From a checkpoint of a small mixture-of-experts model trained on Wikipedia: 80 GELU neurons an expert, a variant of Adam for the experts.
Below are experts of layer 2 (counted from 0) of a mixture-of-experts language model. Rows are named router (the router's row for the expert), down (a neuron's output weights, with its number) and show model dimensions 80-159. Each number is 128 + 32 x the weight over its row's rms, rounded and kept within 0 to 255. Numbers have three digits each.
After each expert's rows: a language model's description of what the expert responds to. This comes from a sample of Wikipedia text that the model never trained on.

# expert 22
router:094152194129125113160095103121111149173118106080109158116126100143114060082136135129092130114126099182122182096199082103153156141162126088113106095157134083124174141134123108118088140122104108124132173066119125122096126165164176124093154103
down0:147137073145161110110162199121139145097078169169147170159116138102122119128166095068113159135193082140113112094092151102095103097146092153173131106096088125184096142105071174101129132120128110156131104139152125121140168134090149140099205067
down1:121086165179081156085102118161074102115086163148198138143084138118187158124118144162139116072153166078150118143183132200089142140093130043139145080152167149118161123103162143088077085139135146209199089144168112074131154108121112108142115119
down2:055128106104137160145108140146108109099112100170094112165101171076091109090089130123194060151127143135137138148167076121079141110134118112162111116158173153176129140114148089117062162138204100094162142132158066151127126079155094082124117092
down3:166196162131124187122107127111145069158088186086153141081069098144121140129173176122110135135063170168158127143089120107141079083171141125079093154091128178162146143146098128067082148169166144136080122139103121116094180136129135101095130142
down4:153149097154133166151126146170129143172088150108116179095139077095134076159149089155085117124116138113123107143152138101137051104110157182144212136099121114104184120151136086140126105108061117156121114167134127087092143086163106088146121140
down5:166127197110097121116058117098182126130108116140149104169114167053126103155116096098166144039106122139134077137152142075123120101152104165101174099085142128063138174124152150088120065190115109126100113166123102129136105129123113086137118133
down6:112116107120108120056137123132122180049153133163107133117142172116157150078102101131121138161155151106095208151133072142129143084143157117173119142096112118136125144162116186126144152123125137133127109183077168138132110158146128138176111138
down7:122195069099170108154104102107067137148081141098136128098150114160186168146122145106185168146159169111065125161147079098077153097110171170123109140207123095141143125122128089113109157140157127162156127167153107172154095137141120109085125091
down8:154129165158121141140131122166227153075057140112113138081138162141183119105166102179081090057095150135187168129139148184111062150156063106137106130148126140136144064137140124134117100097110132201133122114134130159096120166167145097166166122
down9:136117146198184164152045151103108109106155148113173123161119103092147083088140085137115175136189108122141077152111174154187142106167156150169084170176143080073206152117106122140161169108154106140124089170135073186148080157150103109110048148
down10:140099147101131172132121199118145108165120098114179111100088195117123135110116121173217113135135110141110159122093104159125136074154163138078130157126140114072190146150107162123146085101138124149118097137154067131088113199125191150142179189
down11:135143077109208091148087113182076153114095131146143125076199057152159094174107151094065127152116112079150127160113154163108125164092216176121111188131098158091102174118139149103127141117146134130128089151172134099124128127154108105057163227
What it handles: Modals and name pieces. Modal verbs such as can, would, may, will, to before verbs, month names, digits, and pieces after a capital like et in Tetrarchy.

# expert 14
router:139184144061113091112135162153111168080143135137159101091080146120081144114174119193157164202154138090126065178122120100138122125180161144117125155107095101099119130150135107081117142102125146169135104079101131120106143032138104146151198130
down0:130143136152141153148140136119136122165111138150074144163129089134096102127133125130120094201150127134170148110147116127095165182074148213138099122112137214098089142086125136083149211095104118154095171146115091088130185128087152123129129182
down1:127106104092093076227155102158162161079113126153112137104111133063095116084131175071148189205091155108132078171091117184076135132107140127082139142176124115124127093151173161162126106097137139143142143145122069118187082108138110128140101132
down2:180179125155111086133096182187123146189130212134109081155148102122122135163097164116146131179165149116131116096119075159128070126101138151174130132133098141133102226135149130125087105192092137115100108184123160154132182169141145102156075137
down3:147142164096171112088138208153138168167095115147136079117168102103168111129106101118143105066146071124062113128188051106127159146146113134072121144074103128100133183136055121093058089110082180124088131101100132090094152069135150121169110140
down4:123136139100087129120144132142132154167130067160102131154153117152162110158135126139130120081136109160132139136176150158116094168099158181080194106043113126097119233172063164108097073119160183144150149128138162092143141121131085123119153162
down5:102068147184099115112154119154136145125133132109124124092100128107162129103132120157154071039098158118138102140077146165110187096113135136139092161151152121132057108126155124128161167116088163064142127116099159137167140149097139182156132170
down6:132127111157150113087131129111140168135137092101120118070129118128146147153168151090083136146163123132161198141082138107117080176097116103157121089141007104124130107094141126146108190164119134057085219124136131129119065146086173140101096149
down7:187120140153092119108152131084106120193105118091108165123120149123142107184145131144173123122103158151168156100144201118085130095125129118107078125082149141168112158116127156118126129083118155063117158164115088151116123128107142162162099162
down8:096154148136102138122133117143106142068120094063153135154126145165145116101109124139109108161139099142111125081122073121102162166083092146172075144184120073131196070122130123122105120143182095117123130175185106182099136170112096078142118117
down9:111146146149139121114146138162172203170074130105160096203115088140093131128138115068097084183112099103159136123100170138112123179147139108134168132087068172222140164121134127074177116180143142151137102138137133081095110124136186094132083140
down10:133116110143141133141138143163091130165128125161126171091151093107136128086175152153150146063125092099200138168162147158096122123115112106168102078151098213140091170140115111144074140114120188147149135080111160155122165156186149119141121069
down11:130154143126167140123147126115081115082103151148159082114126167137113141084149157144124114101170123177103099082118123117137093146111091155180081134126179123129120034119153118140064152140225058106136146136153073101095163140132149078135111114
What it handles: Mid-word spelling fragments. Short pieces in the middle of English words, like ic in sluicing, st in ecstasy, ir in semicircles, plus == section-heading markers.

# expert 27
router:086132100099101156055132093197146106115147084136129083121094113116178130134149148114153129174128105110171146156161149136102081162130125109129106158129164107157181151142161112117091113154154096144115079120069144125106126086111119185134158150
down0:158138135152130081137117177137114099114102128138148141146182101113152176156163127204205153094120146151213100133189173147107104089152099151119110144126102095112234171191126174101123118147156170093123156137105188123115112157087090141124104195
down1:153175116096092106057105148137122108171123098115151110168123157121110186118162103069051164102094131104088125118163149140156108130079163102105149139179086183098147124157136170055145212125112163137119141154108093133059105071096145161154105140
down2:132173096189163127096140089136187094094128123156149163078110083160167135153130166093160129167082156119197101126134176094109131124113094132181128104174097118151098142098149125211138148159146132132131118096116191080128127152129144134157167150
down3:161143115135144145127114113161168124144141158140136093148112075114143029066100147079167147092170143110113114150105135108075190110149203040105172146123129187145130124102127119162139103101090142090063078140065127123123162154132155140140095060
down4:177097125137093167133175124130169113187138105144103139068130116143111205178101133094132078160105097127112103105181142125091084077097185150116099147168110130125094193136163093124100110111111099103147101126158108073137090108067074140111156133
down5:125114136159144098142132165125138163066080152064188094102168146192123139131084165098085113080106116094120157083189130114144163122127108137144106116126143122129117104158205183126204171143135084116092096168079132084131102071117179143132144106
down6:121110106129096127149173100148138130119185166093099121154111097122131142155172112154118150164093157161056147122171131152058146153103154147037125208155153159130134153095129072093124088118143104146137072126109110154125135105155135164125135129
down7:149138196181129091171163131183148102095156132135171130087144118129076081139162120130139164108094134130154119165132140129100091104076095089123113131109084136094152085085153088092070163133082123099106138138079102094143193143109180096153094163
down8:130131174142128075133089080152096069125139116082141083178137165110149083169118173126133080167133102155144129098167143161139087141083122118164149101137043127132171144090071123084127185113079220127149214146106180073093108141119153174104066119
down9:179188037101080120176147099148137189117165136057138173080085107127116154118103100115156143128139112117168128068163123219139074123095181085104150142126089117102140191070217147130161163083092148116122092159135146135123135103133143124142100124
down10:163095125091102107131070121161110101184168132191178099146111095094070158170169085081163132228135132198120125132131138160129122149119137192169128100057159170098106108141139135164146074116126152151164085198129159160189102122173109134138137106
down11:071113106181127130120101105035141073165184135086142135125120145151128112135115111118150132135100147151108044128124186131074153128096175107104128089155151096140119132076123184102140074221130130106115090105149131186088133071104143165167141112
What it handles: Clause punctuation in prose. Commas, colons, semicolons and list hyphens ending a phrase, such as a colon before a book subtitle, the comma after who, or Clade:.

# expert 43
router:173119157125188146091122080166093113118104124139133092203078185115054091094124137124175121117117090087102167135121202166146139119191119135168144095107119075150120141178142096127111154092177131126094230128172122089121118131157095132165131149
down0:128113149202120089203120142085124165110132132175123131145150123122088140103171114158094134128149124150126126125071193137137165155153124131165121131096167157091101159140185116147142161069114111079106151117080091233112090105123082137132102130
down1:201142086173154116226206122104176105136143077154098206089171128158095179208143102167113132151081174108138145109139162076128094106077156144096151193180113155144083100137158085147134118108095137090130130161120141164155123096133125101130110090
down2:103085102159180122199157132078132149080118126158177149129086143160114119153098095116114088104135059082135136127173179103129131138097154168154116114120120147155091066147149179209103172139112106150074181153143182109141103124167149107111145105
down3:094107140134096142162107087110104194089059105096160172201093134141169120099154121142140136116119129133093129107116166177146063091114142105119148111173162127126211162176063139150105150117165190129146125085074092120135151157200174059093140136
down4:109099216118163132105157055054139145121090101082140079108076146141090125138129156171170139138124170151139116088117103100141088136124191093141108133137139153174133189196103094162102123129094134117144193121153134149140120092108146135153132108
down5:026182125174107136130117116157112079147105112153159128120171144119115129103131138086171119131114092149102132089114154203094183121114096145163128098156102091122148115107168095139124192124187151154129096148135112145130084108001087155193153106
down6:161104166105172124159106081078150103136137158140160129139168113122108069095145136073090167098145120157156059162104182126105095175186123116129179102119088138121138212148112170089086125107098206129117136136019165110163142151096091190076171122
down7:155106123117149119036170117104122143089089163148113100111133199110101159172096204132120117139109170095150198090122095181116150094165149132174172143119111047111146148153120144132112139150134098156206139159197144153147108106162160102152080127
down8:171100109111116138108116143151112035158140095149102130139149175126106120160158109145104128119114126150117062085135164122117146141154144119146155132160103093133084161109125144143118112079135189141142139116104129094139130084079148139106107157
down9:131135134118090161087129095154148159080107134170080107170082107109147124098164111100097118126141187186132159095079086094111197159111115145114141132154119096099094184138151110133136183103083172149091120152153119073122123145170172135147168130
down10:169134162135125115079158153118123139114120159105090103150086187084158144133136130125156190160087125156155132094120083120120137122151089161046104111060120148091120136151138122114129152116146074125067196127108107152102117175145170127112173096
down11:170105091132124155122130143179162134094128062125125100093176119123087113120118119099070157143107120175132054093080159113080050115109188141089162131150059091150084180152100092064135101146146206116144097133109136151106096119111110123109140129
What it handles: Mixed word fragments, none clear. Assorted pieces like al, d, un, ing and % in varied prose, such as od-d-s, Jerus-al-em, ident-ical, with no clear shared theme.

# expert 21
router:099082072163133095153133164174193077109131144127088194131112131127147164153142110114156187121187171166141148157082147143192108088108132110121072112096105164169113121140094105085122101205127146135095115122174162132152118117093150099146097143
down0:093111124128103177144107125133112157086144126108137160145132148157076159163159164129148094123138139067161177160178070103154158100086091161084130156150149041093070136130124135185162123050086177148177112078148171106153104123184132152179077115
down1:135110165139116097150098151184122134102209089115120166180150145171135119159104110197152131154110097141148083138119117147074126100082128103105063135139119136132165203073052080142094078105131157050100151170128145135158190138107085115100119135
down2:175168136176068106123126127123185213146092117171106125130127152119115112116164153174164125124143140201049080143083088116137154141088100128132093140114098134100160100151133104134144102099117074104120124076109130142137131101133148153084117050
down3:128156113124125136175175123087153168064127204075151220130128135153129139139119059180176101134142115170148080163086128173117207100161150115059083112062134157036150179143093133105121125115133132128111113153144103115142130109150135097143146128
down4:174114150180114058125112092139136114060111130098083152085090100111077134071113145124114113135126142146106169130155150151081127124057075179123093074152129174097158117032121180141180120091134124125135106131139151140116161158093120112149174107
down5:137170145119147108130142092187144153194129152172148125126128087155134140104084121065207148156109102227190084112110165086041136078106134140130102133105179122098111130156138157108142150125145144102127137135091109157122130142063106148110165180
down6:115110174147109151126130076155156104146186130127109123103128136126120139094171151113154149153085131129130090140120206139118121144124087112136143219096108135122094209150115177070115123142137135124153123142137073063063121167164124083121149169
down7:170134098093148127171112056190149095108099141128132113110137174106145087203122135109096129137178119084108150144130097186132126172127138178112127154159115117146152127151150123126179188149089127159153168137106114121117196124165066149112166176
down8:168133135136190165144143165114149106101173079058122144085111121120130179115131158163157158086115089120070139165115048120179131193192101150112141084128177193161086120061123169157098124162119120097029169102123116106078140137151091163134125179
down9:120126184108136099096128099157134072105170130108157130141140153166164150149122109106146135140144093112126081123140133113129135112087098171093128202166144158136076134110148246122136206201102098135171126153142140093099133109161122135089121152
down10:135146124169153142127119107132109103130120123112128103153077148159140117075117070151095098100094138139147131081107111146129174128117130105146144079116102164140153122117121160130090091097136140121117137116039088140111064162222072161156153142
down11:088135114100125106104119119081092183154085108129121157096084106150185154120130133164198173145115128121169118098136139132146134116208117124199119125121075092112178172120109104162151118102175163052160128159090109127137137133079159103130086206
What it handles: Personal names. Given names and surname pieces of people, often after an initial, in lists and articles, such as John, Charl-ie, McSh-ane, Slater.

# expert 37
router:149118105098141143170125098115151099102138118110132161153143133134094168104206131142132163123166117144098195143093085159182173094133105137113112101141159154131062144128078085096130122106100096126112165132168158160107179085144122083151115130
down0:145096113098125102114059130100194160108099109104088099113133162126116131157204134167226118061148125120086124139077128094171115111156134171128097129092138129132140114134131171100122135105127139151088133111122149204134124106051081109154133149
down1:147089108171148162121156160171143118062188142105128153149106065103101080174085135161110167074061166104143168109179159139067123099101111130160159163126130113110080171141157117105125106153117180108191175111133064084121106131117117078123182109
down2:112127137112137120156109085176126168082131146071102198143139116112159123158137163115195114107171183141091138160141139190116161134133104191138083114135128163108087118113165094109146163102127145096118110172139092155066195150061121106155156152
down3:103161195118129114167099133155115128098088114076147138089137096170149083142150113085163099114156112073111047129071143084103093113097117187121182116105123141161153081086138162158207129168150153130135102156159127117185100149122097113142145063
down4:130153086169121160141026164093114152069155147118188182124120118115124081136125154127107176141121099121146116132081115167118213147128144148142062151083127128145077151174090101066094122171111116110121152145143164143132174107124134075108163108
down5:150108185093082134125147151084119156154103087152031136100043080138112151126137126147106099208082132105137077130084167133134156146128090149157141157099135173130131193104097155095154166186136109182104075169102191115098149109159135080130138091
down6:149155169153115142094148070110164132146066170124088070185149116074120147135127164125094111198079124157130109114157089102115132160127145064109096101088141141219102162122140122075144145138148135114146181102135158112111113145109144199161116111
down7:131145137215195064119146150141114119109078140134104112140107147154114126112152137174034123124165106119163104139113168096195144125123139203123162168088126105136134144121108142144183103148103102181092124108134102126175154138079096079156120140
down8:088084080173149164115146098177177122159136117158142156161109063066134123136185177095069159153112129117130104131112080114143113178122073113135166086113145084089153131169136132115143132103184142121107113159188159157129191123105127082141088102
down9:172115123135118113066093125128167099091066107098129114148159076018146079097146130178108104194166118105098099128111150166077122169096135164117136123081135132086167173131127116060122131204110120118120139142124182189155116159099145132112058138
down10:129081102107166161139139163074178123066134176130085131140121076155121093105124078170072138191131091146140092134070156104090104181163154129061122120094114092129191135162111152079163114141130133155117138113096172111129142154051141125115135098
down11:202134120120205114119145145163127152063124166046198133113136159142167155066146154127119050135107109125098124114153088160133173066129120161116156144173152175130168140142081144140139162102160080185202147128078046121126156140099113152110156117
What it handles: Prefixes, table pipes. Word-initial syllables such as re, Re, Le, Be, Pro, New, their following pieces like Be-au, and pipes in vote tables.